From a checkpoint of a small mixture-of-experts model trained on Wikipedia.
Size: 13 layers, vocabulary 6482, 15.7M parameters.
Below are experts of layer 5 (counted from 0) of a mixture-of-experts language model. Rows are named router (the router's row for the expert), gate (a neuron's input weights, with its number), up (a neuron's input weights, with its number), down (a neuron's output weights, with its number) and show model dimensions 0-159. Each number is 128 + 32 x the weight over its row's rms, rounded and kept within 0 to 255. Numbers have three digits each.
Before each expert's rows: "gets" lists some tokens that make up at least twice as much of what it gets as of all text. This comes from a sample of Wikipedia text that the model never trained on. Tokens count by the router's weight.

# expert 3
gets: " \"", "A", "S", "'", " A", "C"
router:148091083095120068132114117137118158195155101117163092140160123108133116165096140153130106124096100146192125112153157129152143145138181152116100122158075147180122142109136083126173160117101110153042114087143118146114162130121124060081163171121179118144118105052142161139087179140151150110125164142114045186175120082163122097166133143078105154123160098166115146120162099148197132142113174108070150090157186166139062156162143102152137101131141139155197140109085181141183130160100153
gate0:168083151081176154093141195118146130092171122156156117122103137161118152152145196164143097091095155111172156140154141097185127125105124142131174155157090102190139110113108125115116050100137079163147101134088153166081137144127150140147068149144092053160182136118088182173157141134139132115094117076105083159185150123061096141126154156085100168139176158105104171148171093125177124143095146125121061104145135088106077093149145126148138033112092115170128094093135141160135127174119126
up0:144041187116145138145107140155129143088181134103121109109167088082063158176137182114155055131121165161152139096116113099124156138167083140128108130116124137143169118154071125159113103174112104162127151162083154182158081130137100101085087168098105156196126092178059183087109110112159186143103093103173121147133115125119136156171075127139181161084120130123152138122124105119154167124105125122066142084119172177092159108152116105093150148134156198159144147061107151145144062153133089
down0:103095131124102160110111158099133133147132124150127152128109193100099109141175143147132139110108154111165137116127149115147132109099126140121143030094087151082170144201144089136118102173125072105141105119090150116201142160040143130113126113100198156119099102168191183130095137063121122102141124078139129134050120071144137180130140144151140115109130155119134144075126142144131145136133149085078128122163082154087135051082115165128109084067081085158162112117157102164108233152138125
gate1:155148116110094128134111094088106127145090158093135125147124122106135173104158136076122093162125111112116143128111057125154148125189159147129173155103131169117076180060084097126104181143160148128091112202104112147034080139148155131163099106123165158125116161122165121175131175150125127111128169125089084201135178063123110093191131131117095135194136186139099108178094144164070115161089172119119152138126128114090083136165187072114168158115079144119176155142135139130180167138099090
up1:123121126105111098123139076127210129138116137116140073166144121108119108131146123176163103142113180156156098120136099114169152125145144162120150104126134150099102123102072059200103108087105158138094139159079153099164070100146141107194162108076130106111134111144171088153116219137138136102107182146096106158143142099104131102152084136178111043140156160069086146138090125170100155129097157117106075115092040116069097154155178163140091150132194140093123147183145136091180140147132151
down1:146127103142052095155116171136121127112139183066120142107102080124135138090164166108091109075135120159066061130099148159125116113132165111159107125115168108094156188127190178177100136145182118032118161112189127112131154142145156130070137143129095158146166120150085130167112101149117152128161100179175094081145127174103176166126122094103101086092122175133125142107145138106139139150142117045051140067101173107190128075160120112143093078120086136141138140107131130133137077151151085
gate2:088074117131134128111148136155145172133122158122119123129033135149102098145135130137082140091007155074131150145084118062143127097173124145126085113138071110124116158133130126083149023164125137121070078177116102132101134091096074158127159078134126129126137113096184108108142161120086088156159134149166154127130155120109104177174139146115081127165122154125164116097120155131218144173153157100102105084102057119103115081104089065168170138132128102125115164160101103122125098121104111
up2:158115100073128146108081115108117121160130054188137160144157149153121168069117112119151086147144109094151116144158082166157144132088144139079122117100134086107091092111133107142107142043126036133128137116135114084164109187136157151173107100076105136151134133147116093120094187119138162105105142140131074164111088114139207116141055145110178136066162088096053102158115099132084104122148131108143156131128122128142149106151090134086052163105142163096122077181113133167105191082106175
down2:179142182157065117128129131157128084105147083139127116101150188157147131071153109147123130151132092137080097176103108094148093146110115130163103043122153192101170157093122121094149122087099121155139204120130107142177184146180185182153063096107194113129125137148122065163167144151146148171122144141037125138138144159086119108107114090147149175129144121150141114128081096146072139143084132178155084122098099161102123163133151112139104173162189154091084131124102165183107132131128182
gate3:173107167117127134135108183142116065168153137100108122151148143087147210155091187066140091116080142154131124123151120079125118172102136119169073085189163178157167179096077134086156129130139126135118147135070123068133104161103145131180107163151137133142122086037137194137083144121102142184089164109088150113102110122104144153131153136107176154143078074122111086152069083154112139119063104115118107098101153167085133136119181169132159151108144155104088135117115128135140109064182164
up3:114122098112105151144139070145134165135144084138140117100182178140089117080168105110098099093129182088151156144152214132142115094102186161105163120122168138146115118145084130079177152157148119123074145111140200091135107120050130129135125156201102139085122123152179142130097110140088160134121159113125110102113184059157127164165156096151087117084135115126187062152141111126166099121119126078120100108176125069199098155136122132132099187082176157189127104140181186102129131159146152
down3:117079175151127150201167089111168139103153172071067119113086121116157102138094122119145113152155141114175114134135149133112153167154108104171127118109179160159111074093125120082090110033177191120158097107140120127102190117194117124139135085157134107077092077088131111130142129128166162127094128224092149154129067108095077104129085083111141135140132138161037174177069121130088156138133093137152166160129122123135127119107111130126130103153114084145084111182185122119143116088151150
gate4:082167139133145091129097110117195114139179133157071139143133040098137171140123133167132127170093152125176104103115123197186170161050084108119072129156129143134128089161120094087122068126149159113075133122134105104110135191146101170161111157147115136124105153145151125160134174129131089123111137118191095149161136109140048127173104122102146101111151177203083166158105103107139148113157174145122161119121097139153134052095074199121141095154148143173169118144165175163150117073140121
up4:139133107119098090163132102104149109111121101147126042092154128128123100122188117136085129146106100095111157086166119131160120194137093136148139110171129092078123122119122099125080102099083119061061174080105133098140149127127122115131133113125129155177167142198092117041102112161133139160117181140041110126174095126124127134129161132112117191124098053136167105134152179123185136127146128119166083163144168142183148091098148107148157156106124179149094133177077113130018105148093123
down4:066131129155107140132114094055141133094110119115148088180143158138087124147114143161117124060104151082099081158160156110163104172133102161148110051080111136120113129106150113111147149176139140099143052185127166147092124073106187094158146113143157119180195105144154106165131132144157109108155125064099090132129120125172123178093185143087170144133151168102101092154201085100174131125110107145131137106130111173097080132111140125153137160141177096189127156097096188146076152208117165
gate5:153117063117160113223149137134123114135185151188117146125095154141140137128088159188118115113136122107154111127156129154170162146109120148082156109133084097153176161157118070079126166132166111171095111134132088120159139118161111146084092140080137116113113113110117098138111105100178097061099115115119121118134105145100156097099097204058194132099138122125068117129151107134189178180084124060086158168132103091097105141129093129144173201092102093061166095072142166131180117128153109
up5:118135074146133095111145134141151136116155105110123127130072152152112106176153167195137078128099142139110125057174171113169096141099207118093202138149087094095188143076122109146080207159134167145090211168127127119185139170162120134120122120140125162145148121097125108181148066093172112105117118139132141163125102093152176112073088124155128156111164180101099139189098152137078095171063140103145118120126106127146154137131128078155173125144093091130170132140098128103207088151137090
down5:166076119088146109141117187117164182202082162109117198162118071167107076168097117124110114111115140141146118106166126148127152186113093125132134137118166125170168127173151151120104120156096135108131165169085094149160109129109181111134120137123117133164133146111123096151127156164165132137067118117135106117136142185109083142160101089158187112119183103151111071186107129114182171130173133242182124083089161072089139148154176151117159133108063127089151101112063091135121125137124185
gate6:118121103148136066176130163066138126128123098121131132146145089132110100088174219119115102210178156117111124125078147119148135100105147064113147141157133175145125112116136136123138181121102193092118105132178115132087150129142112125148086121127080191133194098134152083135123168153156151126126046091112136178087099115119066133092126163093099081053083082111109107063142090151153141126073129121136160123178135116175091150095172100083112081146139073064114118131161103117111104082116141
up6:136166128184120086139102123079184147163093099112139134113153060117155162107183164196152154127128169132106086115052129124121206132124120110104169182117154142168099137177110128136189166141110148143088080173149156165084176144154122145065186121048132126147140076112167139137173196158159175107154135157163083134079105115109113059081136145102117131111104121125164115105108149157154116164123126163122141122145121134125103167095176121181174096127152112116137047158142120134111097109165093
down6:129128165124120120149153119151108088099178141075154122161165143147142071134083142137111122119134177119106161071160090158103131130187112153138117123085106099159152180149150038186065162150158104134184118088159121084097142129105118163125135145144129091135148186089138126131122159100130135194134163106122090159122177148168119165128091151158066159097117168129147093155208101102099110167139197091125148140157147119119087175150149091076101028121134134076133173184109107097095161086110113
gate7:200132107174160105148145172130118117169107198118143098113090080104164154098086150153109174194058141092175158175160118143157085134116101094100126184164137135085122164139113122126121174163116077118148121149157063168168099149188108086145163104106127107178067116073103201106163115139160125107136102168164180098094113118137106132123075142178129141106159180075151162122138108136128121124118131115133151199155119126125068157182101177086138080093094101107068134106099140128126125113130150
up7:082111108070148130101121099126117181143150176114113091136097120105153104130129165094099092089126045127110145115137105158036162107110180096147106174160149145137132147110130102046133104079141136159130137142115159141103197149084109158151069160095095073124164170138129167125130172104114087159145135083166130090107154148149071128191065091136073111116156070117146183090072120114060139135153146152093150121115118183098130139132141087110127098117151205128157139085125162195123118114101108
down7:123119136138145152155104147111098152136094147124085154112098147126151153112092120148186061164114055099130127015123122128156133130099112100123160128138158151124121177145154100101077053130116125136123145120137153131097144080111084127071165102111163091118116060044190120138122168167139112133039098144138152161072119172102107146105133077166102127091167155121071117104128093138123061117065034122087129083125082151108111108086136098113155103109099131119104169119123098123121135178105103
gate8:099160185133121116168118101115140108134087169082069094123122106105165138135100111099152145125066060113148157135135166171083084148208121206101081109176153128096214122142136095142095147163102095111110108133082161117159077132135088067132111025123145115153160152088161113146074108152178109108145102115101096118084139115087138130078164141093142139092162135161158102140114162118137180100134101100069087187108087211148110135138144125140121084147128127104147144130092135127106127127147075
up8:094060129122142145108168112138107159129081131128129167154128136107101124138148113126109120157173137112110108132132239151114162058051119130126102137105179144103098122124202084077200112119175114073096138139174127145129130103112081104126109111105042144109109093118152088112179129113094155138091109068188140159081185087112120065173111151068058087099122133104177134145087141159155094117160105111136057155133145095154132129135111119145160162066092096125144151126130168115146141116141127
down8:109128131116115117120125106094160138142116124097132155156185099078134086127067166071162126165120106095135101106137131099111207146116111157059173168175082122173126120109109074112135140198098134128135119121111070158098150131115088094111127167167096109117175117109190196116104118164132114132079049064125135115206164158119095156098132127113144134132077185137130159056117137127118144106165116188106143183144148140040160111108086132116139164180112079154130132180132156107150141098087110

# expert 2
gets: "\n", " |", "|", "-", "==", "==="
router:107123131204134181097199127112140155079105107095124187140092133128122096099168133120135115132124149113126113119177135090142162114169086034147128145145131138169163092130139108167089090134083137133180118107141099069165079094110115145146193166105116114141182165165103079132068169138086157147143115104143209150115123167094126116142104123108159125166119088122151114147129121101163189138092066121168131090089178135150151134109090224186152138128107116102161177161115178124144183140159163
gate0:085143154121125165140151068126117174194139104194069080119056149034144128128169118096141085157185131117155051121082132115102085094133140122101086111112127085195144139139142070028133108106114118093167128128123097106121157115120144148143120123102114140134128131163160153126105145141106139194123129148098147146087125124135116125179179137121173100124144146108154129125114117164132144142107138148157132057078144114151162148087127198144120162129213215156153153124168128167168167134152158
up0:169094139121164113148137141096146190191164100081145178090157116144170130067155138187169098123083113120173111072143141108096155151157130161090129128108197168057167110105171118169113166179127137158162166145109118151129097153067185069097142102113165110124183137132184171108147094085111088137178103107140088129180158124075121164092156157118146145129144142139121170086114129088152087085123146126155086196148128197121152140122145099140113119122065131145138136113154070121161169137178099
down0:098154120149145144097147118106132133118102186157200165126138154173085133094158144134096153056153168084127120082186130185114124158080152126116114114135092115078141125085168152159093131166131144134155125086079094159180136151157148094178170101150143169120114106118142123135136119073058068132114142153171076153177100150166123156054083138158131113085080085147079045127130102079119093084149117072073131154118112134113194138135106147138135120093121097156062117133125154091075130103103092
gate1:171116117105115165108157096134106148134064107151157125095109137072064149129141198175134175124079090122098116153148117167157120138118160109116114128177132161138099143152160101095093081103134153114079124152153136163117134127086115109120124170141170142149137161075153154127085155127190120125176130067116127208045130109120135143088139117135143206162111114152109090106183186115184120121088070100160090078103177125124205155104169126150098050108124099103159116105160169087146098112107176
up1:023112137108142129185142160175127110099111106095170178194149108196121101143149115113141115123139131123117165084135170073152154168157087145144180038124118140121172140159108183146162165132082097134184083113078133155111124096107108104086149111135073085150089186087094183109132142074139153132081124171128096125188156158169127134135170107109105114110133161128111130124068139160133129140150187146114164160116120122099119156134068107095176164084096154179122082153122132145136149080160097
down1:168150101170162111153146125106131187118143126153156148112165159171129184125138133098136165087141152149142129117127183145113139177133129145133094083136116087123120092071156076109139145096180118167091133091146143143118084118148115095146144142138110175112141142145182052125154183164123172196101063080105128148041171115099101208173142132111142090179159140138101102089167178129161135146108139136158135093162154165143115055175183110168184154129113114153088138105146139099079073176113080
gate2:153076141098135087118096096138188084182153159120137199166122166133092183141189161158150132091071218158103170167197151099118161142194135182165108138152114120109076189165112117105119154129186097106173131122126165136154152108124122112185120112131183098158102109120158144157144099131099143159091181107183163160077156115126114116165147102147153189113161153106091120134147168146140133143165124147163087092130168057162143136139164134168146147120135101128111117090096166138066152143125173
up2:147123166104199159132097114125122116132101097116134127246105132169087176148132125112164147056139155176148149128144175117129089145131176183139103134119131133055138148165160082192109174120155094125145139102148137072081154094127138191162107144145152102107153162156110139138122146093051101185149161093102132128079142123158140165154149098156104117156168157123097171124105175179145122047099051160160104121174143149150119133159117150144144160092093094156174137105093146100164163109114163
down2:107100129103059165124144117136086093142165139069080179114113137148082103109079132137127139128170105143119125088191056147150163096136091090130151136164144045100077109113118117159149154147137152161161171112117112129172143116075112101135131153082105114113061163071127109129210146108155150148154116086138121182177177125181132131148144178141122158123048108107148086103141155065152133150058121105075125092074126120121116107079182118150131130105098152153132111142171082192180130110123147
gate3:101129114095180098089141084141110133131138143153108089148130132174100188117135118070116153165138121096147165107161130193125117133155123179082138185135126093123099110186063134138112080177095175100130110157152121092107143096107086106159139181135100152176117150117089146153201168160107091147123142107153206123097180135137143091130123041126093151126086148129178137202136067140084146108071114061174125079132105129142128145135161139139182122132227137157131160106137110157160115151146151
up3:143167128110170123166136155106136133153060133110111106116132098176145107115129161138120128127148167196098093125125169126125176116095107089112161135101147166166131134098145173121130122106164073141138156120105125196184176106128164076097153231142108092103167178132141137061140077086087113139185133163108123131095149124077109124167171164120177129112142082116160096109134101138117177107145154128108146143054170110119132190122140135094086056130155199137119092107132189111116114097039168
down3:068124131148184137067187121124112178076137114161171167116101156117120116125106074092092094172076140145118122120153186125129110136162105145124115153121130162048124139199108118100143067083141110071087068113193220090069080140139113164195186108108153144118127144065112156154118149111123108166070073140176190125140101174131116107151110112133148130150163075122116144116154117097139114136154158127158130103115168089131124161185141109123147139072087167088102154140155138132127099142136114
gate4:104100050127154100118137089109127114123175054139149141158049157100146058115107105108149165133125155142125165140177163145153136124131129158123143156143170138160109107148117154082143152129140119078142135097136139148114113156204091144145147109112040091148072093148128112145110213140133125090144183069144118177089139145122157104159131143130102162164146105177105069100117136180172127152128130147093209175079075086141106084178138121123133129210123186129162079139167147130143171142117122
up4:077125149184081085112103175135096144138110135194128073118109127189122193159156137114106144151112092125056161140088159117137127123137150141127069093137098153114148117123148126148111080146142160113137118086134111116114127125067136144140133149080149112113190142211103078089165084118091111088070090091224154102127111095059118140108120152131135113153124204170101132193140124138160105136171141145174139141110119157185123129126143152128132147162105151058129105195178088148129055124153150
down4:096131135140089132168081164109121094040055104141093118113122113114140148112101141092097122146147163150155138106145155148039134183120150104135168113114081075161136041157070116120075140151138095168158166139182118088170157158085120134143126126152135104117142108114115067118097151192085096159099136146149112123123105119168136109114165214099125141143169103070128097153126107103128085130132077151142117148124111157126130183109088110148116098100108194141036164109138150187094107165144180
gate5:205100081138214138128123081124167097098074214164130109180109135177124142094183091147164134158171127082130197141130085091179170144148166119111158184156105168186109067143172112116120138150142122140158089157160132137122148134151134138143063133102134124160106180083174122150125120114130174085093121131160107141057165135131137145096154101101128134096164171159137156135105168107144170139132138117095139108156122135124170100132160173172140119202129116110133123078114086096126192195112109
up5:172165142110168142126115140044098093111092224165123090132099166127105144173152128123169125129138100149123107116105136135102147143216148082166133176141137180154193112149125129106122130153128153161172103083119137085165135151134153062131140131117167126125233124129105104143108073181083163131123134094125104099116114142150156137124135102102158172112125172226137067156167078134132067158131122090107109163120171107142098107105132104086136131183163119188145076137135145184155163132121135
down5:162152101145120116113095150104120130157122160069135136123103130111188152123149173177080164146119117079152066166173085139147135082228213125064031195125139079160165125098153119151110151143200075099177101106155134087128152154150081156116129175115141144124154129128142143108106114070114118116139079123137198101116134181061130124159113145101131146119105139156142139093153173142142143182112100106141160077105156136124102096140138189168147126150147100137152148146134114186104180120136124
gate6:112109169192137148116125111117150187089133181109140156161075173079160112075175107194126124119122125114112110138140102094140079172170120125122142094093135127140065182155141157123173145129103144130129134110090068124143168129115056120131115113078152118091143117147166149108076110119181172129174063106154120170104167151086101152108071140151179148154137126104182151146113084179135142142107113139146119139078165134181065164057091065115102142114197083137133127172103099166127171152116185
up6:129096187117145092127133078110134185128154162126167154119054143132132167149133149177108116125082116154140144072171076068166094113173114141141176089125130121173131188145147180093160134128085130150104106136117124120143176125104088129163165137123139084092236127127200147109122175144148104133158111117154124172113144176125139162112071144140109141131103138086166124130092091152125116145109074118164115162077172121158097148115100097157089131165234097210137084130094108108142161141159168
down6:133061153146062151097114141156116115075139131165163211145075122156150033117151121083055143143107149155099127100114109078141156125109110136146094115166131154118122145128128097132120129165157119084119134120128068110134151069079140129151152137125153131091167149145092113164138139154104130182106154124148111158128181112091122157119055143118115090165101092084134129154126097048134142127114126188141135159139217109119183135052172122133100114151053172067112109156104170092119109074112159
gate7:178117109140118088105128147124150216075099133148122097176061091157106138083085118169131158171144127101090113104135131129076162096133160183189169122155109132123124062149143162090133089157083152117178144168120131136121175111076096122173071124126184137105149168141149076085119127135132166107129151086158148141142167160151095101129126063122199113129126110098169103076117118173061163128128177055092145130116082119137142119090160155110107096166210157144182149122132088166123152133133109
up7:117104119122113092110172134201134099104148184160092134109133132159097070153059153146115116112147120167164117118179107153134159200124109106117105123119115129137174106106172097166074119119137104150155135139092120171136126180060106080115076124149118171084131158158120051158154155109131145141132120116089125166176215104134158122086090101044099149159104104083110135091165101158101119130110181203094102136140093076169154085167135139115078054126115160118086156106119121142072094145127117
down7:099106094116146154129102138151123100088106123161071139113190109159157090131183105081135069138121109110144114134121127098111090113102102137142124166186156092204144172146156051070080156083147095167124129150132106105176148106110091119153129095200106126119112138183125108104126076135158086091130113115063227200121114123138142098113094134116132163092170165155097083143148117146048137153154169163130146136105105123161207104123138104075077141156135140168122091160091127126113114101105077
gate8:075136177117187131103125130162137149141084139142181146142096087138238142117141146084122122088103100098109143188080083142078117090103115125152142153180143126163167178137118185139097101188105156103158153124144136125128158092132181107154070113179161092137121136172118053195168111100188107162146076137121144121170156125088160099127143152099196129132110179138137118112084156150089109113144070085142161118167133173154160083142100138181134116127132161124103144165139131080167108066118107
up8:189130119136146097091120077158153116136180156133155144136086089172102207148148158134122106121123147170084124116099114178140156166200083136090138138175128140107161130179148113159094138107190142125112161088200137100171097092112162163192172123143090073159085105118104084135169160238139083137088118136079099105100138113075144101088158165109107118139145142131194120129087117140102119116072089093163141129153168114111153146154122098153100090163069098151148139134131088096089093124124155
down8:104112119130093177123154098089140091111183100112144084159122206074217138150160153155137128134138051074103105166161095177163162124118165078117107112154136166136131099118123100100148122101113192139113135168111093119100087168157048151100091061154129096132094127092087136080144085168189133094147089154135148090096090150188135133119160090147148141124119144099157116116095150121159164120137190110131146134115086080116146082191088118136186168130107121168152067169118139178135133146115146

# expert 4
gets: " the", " of", " in", " to", ":", " for"
router:094125204115086131119046100106174104153216117149112119073124102127136164105117152166124066154108158085137167162106105181147099090104118206063168139144197137135164155097130107107156121192182176084136116143101121126094144095194110132101144142120108103064111119144103138078210117141165130104113159133113179138103147147126153161081155116117139098087068116096121142159099139132079093101119130094131156214123074096131141161106113090123112124130117139132134108116109069109099131108120093
gate0:120082198149142163120120121124167145144079120174153154170113157159096198140172058080110138104096108144119140104137122146210105156129094210143134142116192122118138174140117174089106094130152082161129188164145189111120133176159126125120135123161139093111158093116130104157138107128106083129111152145136155167139126172143168141159151169117148135177092137108134177080196114138082170110183124175166115181126059161123123126093124148104145102072180113109090075137112123174129091099164060
up0:100098139130118153164117120047141138105119084174147150089123125103101173094139168095108130147214106102179132168098125093093161152179179104121087159105129094108117093084103116155180129084117172132097164189119156116146118096124125103125125127091109174141085186149141165145084172100100162155083152140088177100149078116124125148115088170166148168174077147099171178140076114163089151117064140139105090135175165134119109131136138080130155149124144145201179140191090125134085107166096177
down0:086145116106143062140148133105121130061175050075073102113119148129159140081128179120129132156116101106109148135143155137063118136085233107130146144121130068102123145102163146096070146124089135132109099183177074157125107128074119118129170099079105104121142136137127114084109180154156131137089069097146132128095127078131106112063144156112137147049159159093110081138168152096157102109100065140100169117108122085134145145106094178153128132141153065149214147125155109142139163166108145
gate1:108105135105062084141132135100154148158096152130150098121121103150156156161114150129124145159122122137147187105112153095154146076142125137141132116175139125167128142102135153105140092083129074116102131133065166055108171075127116104140074092110135136126145147142137138092111070122110175053126104109189136120131084138075080150073149167106079097104143147106143043128102156138181175107176082124173125183106108108167119118091052146130098121075111198118125120077080069104138158121159215
up1:136185160134084116104076107127154164114095117095128136152123136119157118099110150175124124180145108135106155110150179101124171126090085144115182126183168196115124114132131088047088091139150087146106162112118191124107166093061130070122107112144166162134138110103159156121133147211136127119140077130095049105093171142142129177093157153082117153100141109048133132161128118152140124108113162052090132199211090147123100143186137122118139140117135136096097130131103124141086204154137164
down1:166089136120129131128097127092107139132165136136135125136153118122124093154116179168118122194155145083061061119129142150186178125133144166109099184112082109099085128116125136157104077208189124053155194169119143159193136146097111210085188113123195123103136121132099173070192175095111116120106144118098167118184125088135164116119147161090129086141108154137134184160149130106078127106158119174093124078118122107160148139116103146119177129162183115129114176139103132110120122086162089
gate2:120152119099150127083061134116103097076166097172153159130114123124124155124141156123155147110113143113168231160113099152126126067095129109132180103141116130114121156128126145121102110156199137113088120103165146147095186156144113107153074138034112146137132117073127154126078189130137138150134137174203116076173139154112124106138123138086131122160106177089148139167150127094059081165143084075107144113151130117171141052154062162116118094179077136150086154171134106130137183100125066
up2:134115099153143179116106092094129178180129133135075074154129089103126083138075084163124119069120187126152190099204134108141114097104129123121125077126143141113182164091139127135163125135069109047096136136100079172152159145163135116147135154136118061202074157107127167104111198103174168137137122126134089123142167113144134139112119154145152171046139141157112193125138150157141092124157073134147153115078093098088097128192092149138132129147145153146130058115096139126061094134171134
down2:094103109103090139092126136106161177070171118100196110155104139122121169114087110103128097103116088107077117151150138096131112140157108150138154157102237104109161121139098122139113221125115161142106122173139094180090131147114208118165153098137118154160078103127092167110151110146164092123146090138143201177113051102153166128113155077139182128121149075108106111150145131142093113110145093145133128082100135122128183147159165125144114124186114108134217102131146081051121136150118187
gate3:109135138153146105117111133112188109117092154172103132140116141168153123190046103157144078123081148119136087167109091141148125151166141180125097155109154156153125181119115143198096104131118155151129092140058146119177129060132118171195130134070119155168146107161105131097176085107162066073078105169096098107129097156141095162103104099100166093132127059097133074117183171110112165145129139136168080093143107100142175152165124160170073094134109111161131149094158066136183167094124125
up3:091091151109098138140111107096105106098167137071176200154101084073109120073078129143099135070160076115155211127141139110144131108124128070134082125125111117130147074102129143083194132159126142158160107104180098180122122137160126083083128135155146132109105109138161070145140156175126129162120119146158110152139111162108087059122125178151113204093120129157088160176189135090114107114095130175082173112112168140146156176092034138124134163110152121113192117099100174139112139156173141
down3:140143107106119151104135093154135182107165151191079074110085138140139107131141197084143143129102132137129128153165086066152148163107152167154108131127126098084073132198162193063175154096142157139132155089091112081077102128110055115107134110051117137167120101180099166146141141103134140129131111150166083140120109104146139111202161100122116145147128129117208126072085135109079197121075133121113093117139091186116082123125162096171081134104092168125105182110119098185133133123126099
gate4:131116117126153088141152092113217152115090112120097114118113167155105131098143131133062161133128126163108144122121123101125135093096124165125119157153094112107110158088140185147083139161121173140086098167164117160071117077062085102098128134131143192131091130105120078163145136203122078063130220117157125154090120166146183106106054150179099137118117153100198094109125087099089124153122170106106082096094149095209108152069075158110136112175107179129152133097153120147155120114146129
up4:107129157157087075105101169132074129079107106049197088186133061142126095140145108177103114093154124136133143108094164125217137110146142138131086093084118128082117146137104124119158135094151174153097089133121109133156161122157151150101071120134135121161156102077101139160128080140089122051099160189130161130131138189142118187143153120160192140159148066153121144160110082079177079143134161152103082102129077101144196107098162126112075131121112075131152158163120110106115133177126151
down4:148148046155129075168139117138160108131099153122093102111107181109173103115128119201102122155063103074153130153150108098084097095135068055137093118105150115171121098128127156172078141165087150165111071168120165066104114119190135129158140117166107108207142141108113156116128099126137156163145121089076088116091124103177114136107128166085128179080085109099095091090135112132116092146107129104116146188118189129179155145144139140102133115161155089134127009132139150150171123111136139
gate5:173145098108076103087112108153141162151149161083110138074130086170121225071181145160065125129156083127171159153113054071165152120116140139150128114141168191189104134158128165132129098225111116171139151150110119097171159148151127083141140182133158147196157101161117107101112126114130126152135149105212088143147161121131109078106113092137146153104133153160143096147097129138077092157110069102152093168121109070076163153108126162137135154158146112139136125145112117177092095134175111
up5:089192078207103152152109149132182155106115157124159136126138120152123224128169080122121136100116077143160158109131132127117136110101073097180146124164144106160094161116180110121157089142105086122143172119091149110155130146086126155138155147183083124176132109155147159130102118110171084227095122156097145127102138174137122137112132083158113094075132132172167114143082130165114052132081082168062133173130101119115172152114130145066182102096069103091077088128147136124114085115154104
down5:176080133138109137120125079108110088148119066116052158125162090168130077126128135142087087099149128136147076133162158092190171154086137166093058094123119105111061148179186172119161163184168115152134114098164133101122093136133154184121112138102095086140123134112085116151163178144136168082182091105106103143167144145149127145143116164122117141101083096089102115165127107093128108112180156093120145180099122087158146183166112197152115140074182108196159129067123177135149151112146099
gate6:119142156133195095137172160116106177181120148130045099095118125128167178136070156142161138226117131131098128138111120105153159197074105118122128119149115133139114130120098145102094127189172160166135148164123135103122098124121103143077153102148166130123030168159098139076177044109153132133183112116099211107089156141113117124139160094117156134158134121098143192154150136144093153155137178120129090144115132122157119117122188109161106131132120136079063145090188208124118106158117134
up6:139101151176049157125099120088150172155078132108118139083162161145117144152070129138088104132119088129162131099076118166166141111130160155107102154064140182121135130107077138175189127083102156108127125135104113145104133085208125076146129112133170134172092155093093085043119091098158125080107148121139129107139105086138146131133135146143099107165122143138123081138096166180125071210099079109085105141146175122127092148103162130127130149073125106177128144157124178104138140205084213
down6:113148077115067123130119104120159154184137088103103153121158133122126156105075161116084180129100119157120179165155130181152150106149180095135112142068151149071180101091144106128154093166155118158158149143082124157210098097077109119134193095080099146109134140152177122178134140130087106197095110118057087214137110101159136140040118109127099158168123107158126145094109113164133156153152169125084089145162146172146101174076126110109134135088118126079192136075106124141142094130123115
gate7:127186129157097039103096098118084161119125117081213088215151148146107202124168137121117108166107112178089143138167108130099141138132171101144091100129060096059092144142118079110136180190067136133149129117108121116084153110124107141122152127168085113111138064085136170141126143107176100116131106110125108113119159148112119143079112079117105157075098158175080130098117135076106108145161163144151170078097123085127127156124111093139071122123075158189123146130124166127086161162117176
up7:164060155125100104166156164141119146111100191120146118107122125100100120182129076106053114140150146115134104145104119143114135103121135112117110092178144148137146144086145173197184060102071127114199158184141166177100185143054138115112150053120141137114118154111146095113065125147079138167116109155115139153125100128165137123144139093127167202138105136105148092097160138191139149129057190189074115161093139119160116090138157125161079071120122112137084127131123136127167132091158067
down7:176139079107136129162124084099141095028151081120119081205185138146154111135162197133151143160116091119080124145123123125114153119153190048116074193071100152146113119136120158070110167092169139132105027114113105155172107135148142169160125162139139145158106112136138093144178151135130155115109131080117133184162143130164151078140128135133099156079142180173110130146137174067116084154136147094139177128145151119115104114161111144126087133179163118165154148087181135132163142099122177
gate8:162102155149105076135118129194164163136197190084184147116098160117133229109120166084108085157134111114129068134142093097104105075126086161084119128130108102142149101101141103151158101138163089131083094120126196152132158101140133146120125087127154143145099166106120123174182110134134086132091112097123068170161178117167100100150092110114157179130111113075107152155138070138192132172130109046121126183097122149144137097131098158172099132179096092151069127164113120157139103174119172
up8:141162161064148113098111162121097065123166165148192150139068105084134122136105150082133160165192150196110104106121179147085150129149141081168168155137113124108162095100194118103133133116090082150143073176110186159153146159180146161170178052129165144119180091129123093184159136160141104149153114142137123095153128104171109082146100135102148127177152063162083139153122112108143094182102109109111099162087132153061169136100087098167156062139125162092151137138110116124128144165132107
down8:117091121146123139097094142122137133079179112084128141065149178138136162096093135203096101112204172112126126125127161163140154099127116181086122132128163152165188116142112104107115174113103178051176155093120096135123133095129100084111128148084105164141120179144121111120112078100044154174099096171115179129070147100103172087164121102144171186156123150097087071133133114091120126138162131111216151158107155103121070141152166088147118142119098077162116205164106138122118117149100103